From a checkpoint of a small mixture-of-experts model trained on Wikipedia.
Size: 12 layers, width 256, vocabulary 16384, 58.2M parameters.
Experts: 80 experts in each of 12 layers, 64 SwiGLU neurons an expert, 4 picks a token, a sigmoid router.
Training: a variant of Muon for the experts, 292M tokens, 8906 steps.
Below are experts of layer 4 (counted from 0) of a mixture-of-experts language model. Rows are named down (a neuron's output weights, with its number) and show model dimensions 0-255. Each number is 500 + 40 x the weight over its row's rms, rounded and kept within 0 to 999. Numbers have three digits each.
Before each expert's rows: a language model's description of what the expert responds to. This comes from a sample of Wikipedia text that the model never trained on.

# expert 11
Description: Plural and noun suffixes. Word-final plural and noun endings before commas or of, such as s in roofs, ers, es, ies, ations, ors.
down0:490465541587527498470497476455485403521457433474485536545478493567462525547545454531447494526494539581505518518543474384504538484520486420530537404500455513447497551452479553434487564457486479519557437378440501464503520482531491523484543495500471527578523431488459475446486535521551448570491484518483507505472480496524510521494590461467485493481500398516485440503516472522469513428507501593502482509538460580486478540494475517544467538514389578476488556503507529520516537548473444517430448520535448457461527493460487426525515505474483449562503463445470482495502507477461477477518545552533549492472517510517501475484460406556517558501556477511491530545460521529534511540543478528434527489504389507417488483526465499491483523572451484469556485496471508491446519490474467
down1:477433498513530475466563557506493462493510451442448493527624495505500539572468527525490461547470454503501488468467501462482529550489470510462512547559525487446514457485525544498493493460531498578489508498519554498443450511524568534522465483543469515461547496480473505505467516507520491574469466538468559533535546523535480456507523570498463534505444587615420490546528492513563538424506513457544506541512464472473445531460486487414517510433461473471497533442488466513466518506464423449530565496587557460483490528462423496503403469527497521473368546480456585565460529518471485534452425505510441509534490475452496526474588497457512513496492460525478508429472490445501505459457534491546516538551560517481581508489500468455532430460456499535520522611505510487541484504460519
down2:566443502444494477447538490491469503537509473501544436478507538434529513504456522514483482471513446484484429472523480505532511481486509525435538430475488499535569530543508488515546526475482497461536447559527517507448452495602482535501428506444507540424518492409487510499477550492504470547529518537550531537488516559500479509526529555494381559496498554487551476462558458460495486427474494581575512462510500534439458454489440584543458494512539533488517531523516503549535523532545508606525569463459503552502531418547563554475511544541578479571511428441465515508578544422496403472536537460446525472513560490584514517524447484464529514507491520499531486458454529455470512450512467535421456525502533507543549453533432550491491515464504452537559482495493498491486480568564532
down3:402483476482512588466469471490443493463592565533512525536514580471506536443532443505478580468481531538538488439530463554491519547483524506536449484504588445504568509489477528521444505578540511522492523578494512546530486537537495474509543494570526573516507543508527497478471518461573475553501449498496503548403453560529441509483446561529502485472561491500479508530484525516520523512466457453489523478539539519509530540441493533519487517456468535470473474486548563489557492474460463486536541509463477415502515457542606488487500512474543484569524470502534514545563442481480453533479531461549541436519520562433555540564442500464543449493485581486524497510490612451509509527523453512488516523469516605523481492511481508537495494445520565488490593593562531522558516550438474
down4:511469461507515508511511525499586505518518481453515540438539480445460484517477532483488527528495456489463516569521495471568517364461474515506385534505551488530526488500570498575509497547463513511530506493508555554424505575450461470475459535548457461459490463547504464493519458546458482417519515524504474428502476557529451491515533484444443551525551482524505465474529507532489572524513477482444464540537487591514418465499502504581471482517512461496471490500514526496473427555431452600449482503479475435504574453482476493439544400478610469566530539483533503468551510493507495558442486527486515481489502497525493444431471529553493437613492487489489556422477496519486517498470564511524445509517518468481461474596416511497488515462535540504505503525450460542557503486557535

# expert 22
Description: Coordinators and prepositions. Conjunctions and, or, but and prepositions in, for, during after commas or nouns, e.g. "known for", "and a".
down5:544519406503485458490471522470559472538486430512549512464498496491448501503470513428514553527476528457554410538503532452523487455505490497496515496584530569521474457475555516522470482449485494461439564527517506495504584484557445512462503540454529510534486497536506507520477529539488510470427514500464519475459543543514488513513442467560481385495521596494437487396479506572490550530479486562474542569584521546596475541489452501491476446521494528460536485501466412522552586466527530485536514469544431539542512419478438562491449484456534509491513540471525576442498522568514536550535501484499494511546499543504513526466496469471480470469544463467479547445491491529454556488474452475469587487472467453601482448428526435571508434540541506472469467500507513517448528473555464
down6:512537477504475540486403512515451526574535448576447565487469508556410482533448549542531456443471481483528507481524498500536473487475451466450554440498486512493489534539420570459467466461532479460516518504468535552524446453519573489540510506508422475498565572533464441492475519582462487506495605510492526494518456478507478505503466450544543509528493537481471530473544492453471458417617538483519511499487503522516443446446539509498432493527484568554487518502459459431568472526512458521568459455453521529553460502528481574500483539462513496488422475519519504521478500540473571508461567558502515498493597540477515566494495450513478468531531488468446523542515526517490553564600482563524568480515500429450489441483541485498561502603475563491491513440568527484503490498480470
down7:485471582503458479463507486495480436440513486459482481500498527493510515477476493532468545514513515506533438501520492512465525543433519528457507505411517520482493522546578487485558496516520545458446433446441478554472469510539457500448484532463440549506466499502423541490493522564457504510505450425520514478499527540463498469468492430497475503474478467484496446566588531435441486524438527477564467491485543577557527493454576542438456415498562484482536495533510533468515469574462482507498574543503502462471462591532488494526520468484483521555505468513418471490548500423571435558506448432528467420511534493487481570446561573441518486421423487526560530467450525481519480496463492464540442400481523476625503520492500469490523517442502491462514539521466490420563485522499561
down8:534573475489458468550489470449551482496584471549457499428502499525578568539492455508532475452521538458509464521560518468513429552474538428426527503477526434507532518511470511466451501558516394526544543531564560510519469521529457465505502512419435489415556487429422533496517547496524525528512522513540531517521556490476470593498522544510521499543456488555503593481543476528503438437447492552517484504518466459505465464460514511505514475506433546538510579490444456495492475471453551553574532529528521495524533508493459475554506582464490534404486445490443504398472427533523498493494540512492529549470531539510520475495504490431453437467437526544477468479516452550468540493486457473443519517475482493471466485506404519510502596465468494558517461523485589535477536507444508
down9:418499479522507406486487442526495518512494500561459517463460516467476481468426474520495464522492453504562559443478543443527541431481464515481539489475525602520515527496496460417512470470518561562492475528492462583475465466454439498552451502437511499515507480435535529456531498548525489526522550515506480442468510567543529526476414567506505488522450544512594565481523543473614576484546449533393555529499569442494533524465503542524555477492538544519504507439477525492548451537501547564538555438489452465515501474537464507523483485469493502529492505495483506513459523474544466586480501479488475485477561547599468472549468483487483486478533474504489598542438477532473494495579520416472499500472459486482464453518493538519550527446469510453388471465476539515434455496448461

# expert 60
Description: Adjectives and modifiers. Modifier words before nouns in institutional names and phrases, such as University, State, General, public, professional, and endings like Honor|ary.
down0:511509514516433447445558528472485501517465478588488461497487466457467445506444542461511534540446574537489545468473529544588543520466543508543411445483464546510514546482534533519466467485554523514492458522563533468543483514511535481507488548467513456501440562474475425501480462502528441483444521510515508492515542514510489479510448493480526500515491411460546516531488525486479470445546494536430491428496485492528524481542500545469552493508538504478559459576506462487517561540515487585502484546547520499465477592497455446530414570534532504457554445550500525524557482488460485495514534481514502475531535461511480570415536491488501477477573511476567544532506542526500615467471462542521604602533497476445419506583525589556470573466518484483527511494447512437469480403487544
down1:545527457487506567445585509487466516469473486533499523504488485445451506497466482429514519495495475476491449474532525456509489484547501455508515527543522532484446510506553490450554525525480486532484516552438461490513577446492490560425529429469467483485395491451606451466519562450476541510391511506484531517434494545449545435492519481491509536499496530470447487509552473524579513454522475503488467485499536561548457469458514489504596469490526502528543539508515571521564444549543545502471493517607453491540496522448416500505497491545520517451532511632516478483529473504476533495527431490491588508479564553523536535486540462387413590555458431520464430490486483485474494457544489464515504543503504453516479510478507448450466481476438470501496539516476506426436541517433505
down2:536498476487512537531540497488544445483487487536525539442508525459515506485577434469435548478557450488540411572570507464416476497549475463490425539509468513480555534536524571422537515488490486541532508471507545487491568466622496480514484456484473536450518383477502512548489508443533457478495534530517523544472438535555566588430516556551439497491449507507496509462551532516543480478474557598460460505564479524541568530538506569510488454559471543477499473509477441545553447586519477494447410451533520470533531423494456486527501513480471579536481492516490498509510542514512484516467473512534530471495540553480486451515503451568550512491530469500451495465503459458511545444487508574522465417535479467484510513574484544479551531427535539527577460480469487436501471490514493
down3:475496494399456546454578495504491514453494514496506556522467537518443446528505504510538524511603542520460471430497387516508601506481504487469496461509533497505460507507541467483525552482495479480486526532552572538529487484506472542588524494472467472483475499548459508515537423492434479514492439500528558466537468564555538463534416473492437476498480604452485532498507554501442545533431546556518524510455469499520555496521463474509495509469514508456506543536499472572455453596563506525465517491491430504476517452446489508538519509508514448551459521490539512458503501498505527512504497479527482411597494495477496526425633546472499432538492508441498483540532498465576574486438499515508582462546495504490418505547387507472486520541524523537493485470505515462527478409502430
down4:452580507468493498508536503548458570481442484520502484527432459532551508440503576519485508474436528479503545494518451467420534522528545505497483449520493442560491509475523523506449458546559516478533458480466525482479523482561433504472470528446512543489531565542553495526490487536470499478511506477474480455463519493479526424533517498492562477535446499469425545515489483481553509474544554441482476488528481502513577484494521518515531555445497483456417485482443524452477457464501553467523438368489482552552505548494563459463460531463486480451403467528492515453523504548444457581508493496428506508490429423481488572480546476470494446458406503461524416499549506513563417582549502477545502582482436476430482540461481565509468486531555417470550551527513458538536488475490438

# expert 46
Description: Month names. Month names in dates, e.g. In June 2019, 14 September 2024, plus some name nouns like World, Christmas, Hospital.
down0:532575580471482509554509486501500452510527506543495523456486462547471448556561471540462504514551524438496569481526510550501543517482474465572455528440582622530528532565468513507516548489525531467533554472503429423486519539510553579550521506531456542464460540522495504524475417440592427480516501525440567522508479478502453510424538471496512423551559476536549439472482520475505482501484532528530544535463480497469520538578476482472510484500527465511562545481469479466456536517518544534538532473528435549542526511482523506531496460481507482513518497532468478457529510445470501465505482548482486530517536531516516523458528504472577455557541559492447484396500434482465545476470517480378521533456477473493527433412558510523592486493485607479411520500513521450489505513494430
down1:540409444465472493487415479442492484477478551484519435523477471527499412524557555452491502486422491486452498466455514498596575482518532531498547545534511479445515467517499528512471412425484541497544490566485508495509523489532511447629503540476463514480521481426489462497518443484600480505537492448401475426538491522526476474528490480486473473499531472499526489473527477521490506575447445533479517434482529481542491534460614439517554542559525488447478525424505521473499529529536495501485463525529593449427534481582496469506506476561487555529540487494515501398495436470510535530511450500510541468508520489512511487511457513515530556458437526472457538487578500533506531500536517471480552548530515533518514523461482529505567581544488441593474441483534396488483491500482460
down2:474527488540422512548539483467479522519539478491553444545458485495459500506546489472475394506521542509442506565588513461465592427542480545482478550498491518521564500500542520422520512461429504522494592531427525488491508522466512488513547495525519497475525511514485459511545513530523417529570456470450567507551532476431480561498497485531444520512498559493554460579537500488475499492527510499473430505452493591409512578517480501481483525458514528479471538433471480552482515396559586471504531502504546471429453466471500518450465535531521457461474520440487499556583534517573478513449549523504489456571503460540522489509519436457411509544517485538522514537516450481478501494514465479491563446499457434444557466426494441487454471615517509518571518528509492515524538465455507
down3:394471440557521530531507522562511571529505501514466488452471475464513560576528513466466423516496483557516385470471500534544518525430511460517479465504511492438532466535550494568531518507547506483466537536542500486488464463501576555488511463508486439434487490555492533473411495479582448483514509438552499564504500517522458465489443484584420535448491536536505444539465492471537509486520511588493440522539525541485526532536538526452549533407538564499526549548549484513527432529468501504493557428520471553487507475412554518492460495527442490500491508483509482423492516506441498433504450493509555562563453503515555600525518455483449529506485526416475503495458498489513462483443459508528437469572484425506484516439575519546584475493506542519497468488481482498519491462478580
down4:586494512520511495514502496486489503491490557494424521469486543508511475466465516514473533463495536649545505535478518451552525479515518529525513489574518496446538364462526537516529482492428535546512518541535450506467484454472509538509593477516492472556487518473519548475492526455494530579525424558459530512543485476513529495477492456519482474484531507489465461526428479437507490477464489534497474482483447525475461499533487451554530509492445458496587479483556382495459531454577424458476564503472484494421482532508521546435496517409450534483525486421543568525586532381530539470555417510512441532495414506443505488481539528527545481473427594463454519464505518464539517454573490520522563484486535519512489518469535460501515536480510493461495535480478539432550481482532524

# expert 6
Description: Verb and noun suffixes. Word-final suffix pieces completing verbs or nouns mid-word, such as -ed, -ing, -ized, -ment, as in flank|ed, crown|ed, lint|els.
down0:466566559450598525494556481447495459497435480458464528494522560493492544460482495558494471543511510491563526517503459525455539432452483496483448468522542450515511483486548547462563490554537508507471479461469490531487458490488462575498393517513459584505489445499468531473470577538509514479457505544530469523436415465481469566398566469459497480459483484547444555461576468522545468442440549456538495498449431514507472478454429540558550486488503467523579510523419458514531509506449452499481509489544478524523513440532499448577484504412550507441501495486474527562480452468515478491495545514519514474425503519492527566474480512541548517495507530484510557554460572538495412492536536591514496470545450514474503542506541478556594510460492508478580560495527545525482509548517557
down1:581547498466520479566541497452500517499553564559501503534538495410484535539499521445450568485536535523507449492454500518477527444567493560575501462463466473498510495463456502533434531462466494474525486440460416509502534470480440463546553433479459531552516475450499464535535501540425487479541546525475505497510502585524489478586510443521515480554601503413511548530533462499505473470505537567463562476486547446569472498488499528501470445535491478525454448527498517506493518508510506502575481541551413505535479505473590503496509552527531480464466533527460499395490566562524500460475576479527508512493541497522527552523499513551478462552630482517462444515512467558489462576466508430389553569478493448502551435527468463530516518484509500487529532541499559514524474494556532
down2:465570506608470499542501511512517520528475497488496463464498457543455470504558513497499507554502492522467582542464493481508410500482464557493510571419592525424466515503530457479481500568465414483464404607494502496528485471404486521489475500464466555512448514528509451491488457470533466542525512487475523418567480519502525505590479494585503490500484498446512508515558528494528542483565488528472499523485489476547464485527529535500465476538497407473542530478493528411501486529590496476452504511458495444548470499513462520519524565510532500502529431533499482413482416477595530456532574555481480536511573473500493493492470515492563489442482452539474500456503519488466518632536448447524538521517511546475545511524463581495505535507568558504485543560506511538494418497523425
down3:485555501524514441511547538528514465411503548525506465403573562428478500465506476509527488507529540503429593470540503471468477561500522506466578596532501524541531519526536521426404524458514514535550511591533493431523399525436535482552494496503492517554488480521475516503423514514495445456434479578485543483584510496501458513500456487542541503436576546459524446541477601518461505488567541545513500452529505466491547506499512487441505444552489519403447499558472559504490487501540507543434516539545515507526554487501484541449488541444512510394437467506500514498577551473496531508566519529518519509447456509493540487455545481503479453437509465508526516451481471488488517514557520501463526599534479508537465501448525527502448476469494508418524513508506443522462519521525581
down4:523491500467565573484546512488562409559514584519500498471513502461497486529504438542391503518542488501454467533464520509516512507501498522548458556458521521519518448408531519488473508528502506530513407525564500558498440418532507482462480541563510508485477425533535525556564470516530495470561517456498512535464501549576479493519560520526452491558469479499517541508438532469540577504566526512482514549605543528405548533558428506590570494483501486480463489520471564474526530450423502425505576481515543453493486477455530548480533387496482492451535474493473451548503467519476507498462474464509480480500498496538472479530480545479491548467521497547546519497485500514516517482510567569448449477509579476506497559526476489480518382529542527514463546479590549538453451456529565

# expert 31
Description: Location and time prepositions. Prepositions starting place or time phrases, mostly in, plus during, near, since, at, and some verbs like left, departed.
down5:496532525521527502490555451486476466542415550518611565487459537508583520486573521483450516481497485428539474574508518566486504486521498485516493487510532465477495489493517468457511447529522461488517492545462584443511528489465468524556480436445444492549500517491553471483502556544464504488485504485507531472579453485502515491488543530503519482458535567464498478528500542519450499479527529497468436432560459525480480422549498490564547411473486509485444490429457579526515482534558515456489445557488424486499504512542513501540442395521493426443500422601494501545451500614498493490575539468446456506523424497485530452479554502510527494570490561493494520494434504458513418464530483531472513592470481490444435452493494565480449500544511511493598467483529554483471483527548554
down6:482536477461467563569503502478531536557527549498451507492542576450438486446473454540539463518498510450519477516488491436516484503436509492484526459514493493526554459479452486459483606524578505533536540595436485441465475511551508570498456496453475454433522505469479503449448554433475510461458592463510578501528518460469473523521441472530514469511470479568455459502516527529459471482460412573523495467519564442461486509425498486415518501517498527532484471512447460512466568551599557500467450571610512433584481540478563530535520475480515480482527559540482568438428519548489482519500481513476465520440541521424468461513505487522458489465487452488455518517510460523572427526519479533463448498476544494531481509466518481475496590506451455491480518507497581460543514524501537
down7:526458484524475420484527510464495464487464489491470531506512437476565560557509472493527497554473536498528439527531485465446501437420448495478516415477479505519510470515539521466434469434513442488521511433584609520538497450531512507533511389483428499566486502457485481494475572486490498526523427501416506507444464517505498472487545492532494437536450495505552494508461514533477455472515498461534485518500506500454517461438560387451547523476447510490545508497472469530552438383435498449532557531537485541515519575527551491516480523437503549490504508575515490522499503504536476466556530500546584453481443555485550472496513489419541466556492527489467485528528574435496481501478469439502524562493524479473548537561490429531518435532424525502435446587543459452529464468532519
down8:480474526499538433441463550544499451424446567508478533498488451546497486510518533532388518563452424428500435495518519545509425532510516501492499430471507494537530515475513556506481529535511537512487533470460442478493461467495495504508466526499514391565519481469519431509466535568511478485599473403471506553553581488575489555550488463559500473524471552519506514479483469485568558519453465511520502504532502468537525533490477469500530513542476450571520472515527456477504535597480511499488574512506593513572505450495544528529528438511505459426528525511458500508504500513532488510496523494562449481519533538521450516580482522588377522481520541474428508519537491521559432499545490486457539557532516484526477479471456514497440529501466379574501537553459481468569452485481499
down9:505585506514535523433442417469491565511505495481415509523498489516441506476482560570541437555479482498588490521469576559522538513521477368522502516458492471466447519490376437445557510523479463511460527477553499485470421479465544537523511588444529467473484451541498525550507530429495539495534465495424515526516480523489495507474430563441541466566519522486438505479517503551555495536493500510437496502422483501463497492562510554475500491500506557523545491569483482444479440515573566483559426514476483531531493505468580525504499513513526511464430508514472487527507476536487570499503498577500467525511554476507550524478511511541571405492457517426446444565477503432533541481506473495519457525560512561506457519447429503477527478504533497522454462564490536576506474484458489

# expert 55
Description: Proper name words. Capitalised first names and words inside proper names of people, places and titles, such as John, City, Royal, Green.
down0:436484543403490526488491517453476427537472523563451458503470437494571518484538455497494482451507426452532600508540469474468468512508501513530553462518488486512501456520561548502546544435537577578525505489540499502508502560457486524499611535441425473502437520506509475535541448582445532488453469448440539605518497500480494501494489469541467443491522483455515543488560496450561474528454476545467499448485456477544475495477451467512509458545521579461502512527525492475537517541530578489523418498555537520480423562591493480511473487473485490451454462470443566549459478597461529490543513475474540535484474430579550560488532562518536535537447491499442486548505505494421447540484543501502438484538493444444548450487527492567506532524438537521533491490515509472476518465486490
down1:523502523499466477525516452534505488426541528564426477476501515493398486512420497485494561500464468507543486523495477469489503441449475537487498523436461500509511485496572491467528511517469512488404511520476490439495564510573511415512481475492531491498455526465598479502491487474428499491446473413454536473568483480512486507503501532498442493454602548484462478517573522536519483494458531502492451514439531526503470479472551553449552529485521567518515514532470482565479532450543491529523476530569505474506497558557546513413538468510594489521578480432516464505490469513458534591500529535451479447471440520470519541565472609474519508466491472465584504484450463535540487565520490535525485597577505549472428418569487528509541584452543499554553507425522459524481544513489505
down2:537467488475462487473441426509474495461517432544461437599476559536435509480500558558497438461497503492413479495528469515523529497489523516420496525525451499558571463492408507546458526484560544480512553474491406479437520608492492482446494493497484505449451529519510440489483555592472460524473479470455497577510561485472512507468582496467462531462485449452525548533501565520470532449516533477526547487479453452522528459532523455555496519501508511497540511435463520501479502398523524527458506579434544538456542472444511493487459533517492499451445497508548540493566520503506510484580480474547571534540455512521561503469496553460402493543530505548468594492517540411475485486468514496511452494452525536495493506508496449466508599487532438464548533492479580476551534519559513
down3:478468505581531512533465462501538478521456456515541467530539475543485480470456565506513455522486429464510506457502482488501546562543496579520501484516502498504465579505520502530482516584558536425484559511433505435452457500429485595474557456548478469515444504487429541488523531482419534499512522543492488475547556470543450556536484552537478528463534441541477506437502506426538542518496522431612586557539444532487438615572524463455545494449444488535451491521511510490543443521529444532487499483496508463554463508476446519480460513505416502565457430524500479494493524414501527501517522466533436548473507456450504522521505499512534517494502519445507548510476547486511532521531492556593578457549469462430533452485502498523496495504414457491582554459494450439502508516531461
down4:505511467461536530551462559476474525477532488507523485400511492447526508453462525569484512466491430433485458457469456409467492554473514464491544556466474510479498463478470479524439495503531441545556499473541446516539508519482539528500582468476478597513508448445538503498481515509546485562486547550431429531525488435481459450516544529444504488550486485500502539491406559453492464396560539560519502483466550440474582417439499544517500450447528427459579421517502455493531504543509461580475521544513474505503475480517491518532508529550520487415572474469477439558460481407435450536473493519557484511507451571467505497568567513489508482437466491489519487492481534502463469522515507518458609507491556517526476489525513488500442485520444509513439518594459549478484507529519465

# expert 16
Description: Infinitive to, modals. The word to after verbs like continued, moved, promoted, able, plus modals will, should, may and directional into.
down5:498457507538516479530463502464483530556535433497536506527536559516525491522498474533561541471574589458488517500499498569462503570464509447439502436576471452595562457552466518457460532489560559529477507452523504488500520496497514418493554514467475520492502496540543475509512537566571511524515462509441445495493460496570534558434487499469555493528433520510462437576521460545436493446452503536501497513504425522513531481468515485497479506546467507523532466528548471521462530574561517474532522529479460544480574499544521486401500583481531553562502539518567520497465444542427442423488529485469489513467477467545572487457554479533441504482485500525456513491518487558490527428512429453529573527567535490510490540452535538490598498548460593460497481477453441510479443550542570
down6:482525424474448496524476534481509485551525486517603538465540516466506563470472489463469490480501524480564509504480513427532513472520483493505508521523532503513478545513513465472502540564489442508533488513462530582529429455466466497433543526516571544536570464477565533523501514524584474443580466447426462537449513526498498525556485512532577535550497542521404457550460492505484531476569564527410446515543549459548543515527569501463496510555467512461409525475526519546507555515502502537491573535423493491470485519523526560462466551537546514548460541455478533485499509487491486560515508538464434444568498530512524491496441503551546514466469431490452502521566451556584495506442621506515477459525471468429491478467550475504457459454511499456489531528514499432397469466581509
down7:443496500526593507489555462506425510515436469505495533456491542499462484470479435562432503535507509538481538519488554487562479520502466505455528492511556534490480529495515584433472482571447470559531481533449493549357601447475547519501512481483584547517476517408546516442548553484512550497575446572492534559486509528539457518570520464558560563534485506568496478527485443480502502493458501477520563534487536512484514521447494494420532520535553521479496511529476430432575448392476499483513513502479501520514499518521508491523494509437440502474477432454474515540534573456527490380432469488474568462481479458482486518486495520508457581517571569492567481475495479481497490519501470527491495534498480508474566458435463520496482503493501526620504530502494512450495547486473503
down8:566476529488563454440499489455453530441492416533534526434545477440495531529535499503554516469549458456563528561497491446538492501501429488582483525544473472445466507528499503549455493527498417500544485466535513501505483515479517450457495494447510532504482438535537497508585469552457458457467515505519509539521531459523577482560514569530538468485543518503486508482476462498500419488461476529498538487460519457506504498460472492466510459576488483486488476521523612437447471450403503527522470497499567574498547525491564491486528540444590492442484464528567498514533541527494490545505462519501450475411518430565496482491543458453548531566527480471514505382469554527452501515455446464634456535494514415416513468477515486516487512447489555489468484485459499476492469502404559
down9:452460467495506523438519434533515523486561518502524506510460512484495502467468568504441539545475483564525532496443480512511515519491504526566491479439533435434491481516550528485436461546415399486437505467426456469533477467446499434515477509530501487465432473506490555557464531441625526480447513464587527494503488511516501554526473482507440492516542468445502561485542414473507532508545484443458496485521559504506545557500439544478517539501472474434517500452530512545546526531449523515508519466480486527523510487536455516587565540542528465469509442461451556489480481536596458555455530449469501417562500428528494502501449523488490617498525425497552545570471432520517503540484482516544476522501437496537532512540544496496449479536587455547465513493535503531512566503468394

# expert 56
Description: Names, taxa and places. Word pieces of Latin species names, place and institution names, and opening definition words, e.g. -idae, University, located, refer.
down0:529526512546499523452519552459578492470481495437436442538481496492512444441487487501503537522575478466523540485494516511492500483510493417476475544478485481539532540558444573493525498465427486480443466600468532523521479499505523468413442539509531431499529528471512479563536437521476514500489468460522471504482476559502497540485481523534508440512429469561536404463517501498491425518507486510507520395547467480452594462528380438501461501482430451563548500481536496552493487470485406467495468490420582485371467491543560500552494463557467500518520555501544499514481444485485519490519567508529457485438493533465516453521487510540423560390426515494507548512566472552473489532549457468480520546484497541511469529514421525519492511491478477482502527510478496427509444520477447
down1:538476530466464465451564459470440486521478465554462477462468513502504489513531483480502546554478439481539489500472470418586561492489393506543550515499563544547506477494544527506501552562486507550532384527482591508516499525480506493515528524492444510494469514570485459497449488523457439574483556559496557586519533535585467488450592413512582493568424471487516477542456504547406495421528503583501491465495521501526485521604480499501465454530534492458526440521422517499509512521484496502508467543554507512518538478500460496578554530444539492478498565480424543434510496525459539486484442505472452494499522410498469482462488455514494514539527550506479543550437494529539554481558551557560474446536541459510463505493539524535539464522524506453538496515536513460528475487498427
down2:518507494534504501506529541522494459474506487482531469451555523520505511454566509501471432425450537552475451583476500562515541556557457558526443477524550532509605495494537468524558432586451513499528463526438486425420534541475522476508475518515503553459530528496408477494492434502510519511520482492473470509460587448514514499512471491429517459458514487488534500539523554564466554389566508464470571496472448583560482504557491459483524482548554489514513478498502471504495458535545553557533497514553599487492498458558510470468491572473435549518520563482515556558454505565536520574475527506444482471460560490400493475502534529472585505526473466513433459533585447473513470479510622567483495435461480471488524569529516516493494495491504533509493550482470498484485509513455486
down3:384530464526457498453529575494478485452527434504441468480474556512437504485575405544460550506469493520536488439474521494457542584457515503527550510410492539517485505618526523513485445532532477517517494462518461449493450481566506469477511553517455495455495463575474468515491462530550488459539559547446534517563515458550477452499527450465546466466513547476532518534476522472508565524549510519455454528519488473487564537509478472542485463509526440510541566540492439488447440436515503525470499525566542429497433481523594516595476485518503522496500521525470489423488504557615563488452533486455462508459483503483540505491505499541500583447486488470459479508491473479451512500546497412518479481552548471504448485532462472477586434474545495511523433506379486479478496503468499
down4:486544487444400550520467471487500469481549450551557535421493442482445499508440535536497399452502473502493450537491486545449581497502445510486516503564510440446473426474520464451518468494511474521492498424538456477476511548528590498571452507515528497532529519535535499445517473490553499493551544490530495478497475501454485513460521516523469432487495528464512478502573498478517466454495528509523471548452538449537455499450496528423502448511489466541514588546513433520496558528480517529468535495538478469537546521525552549497509573513544395455473465486454491594516523556571469442485508498479547510521581510520446500495532535470553538528517479519451542598518535468534494484452475563446502552421483535463499536532544482502525556552452584425497527519444528386503464501577450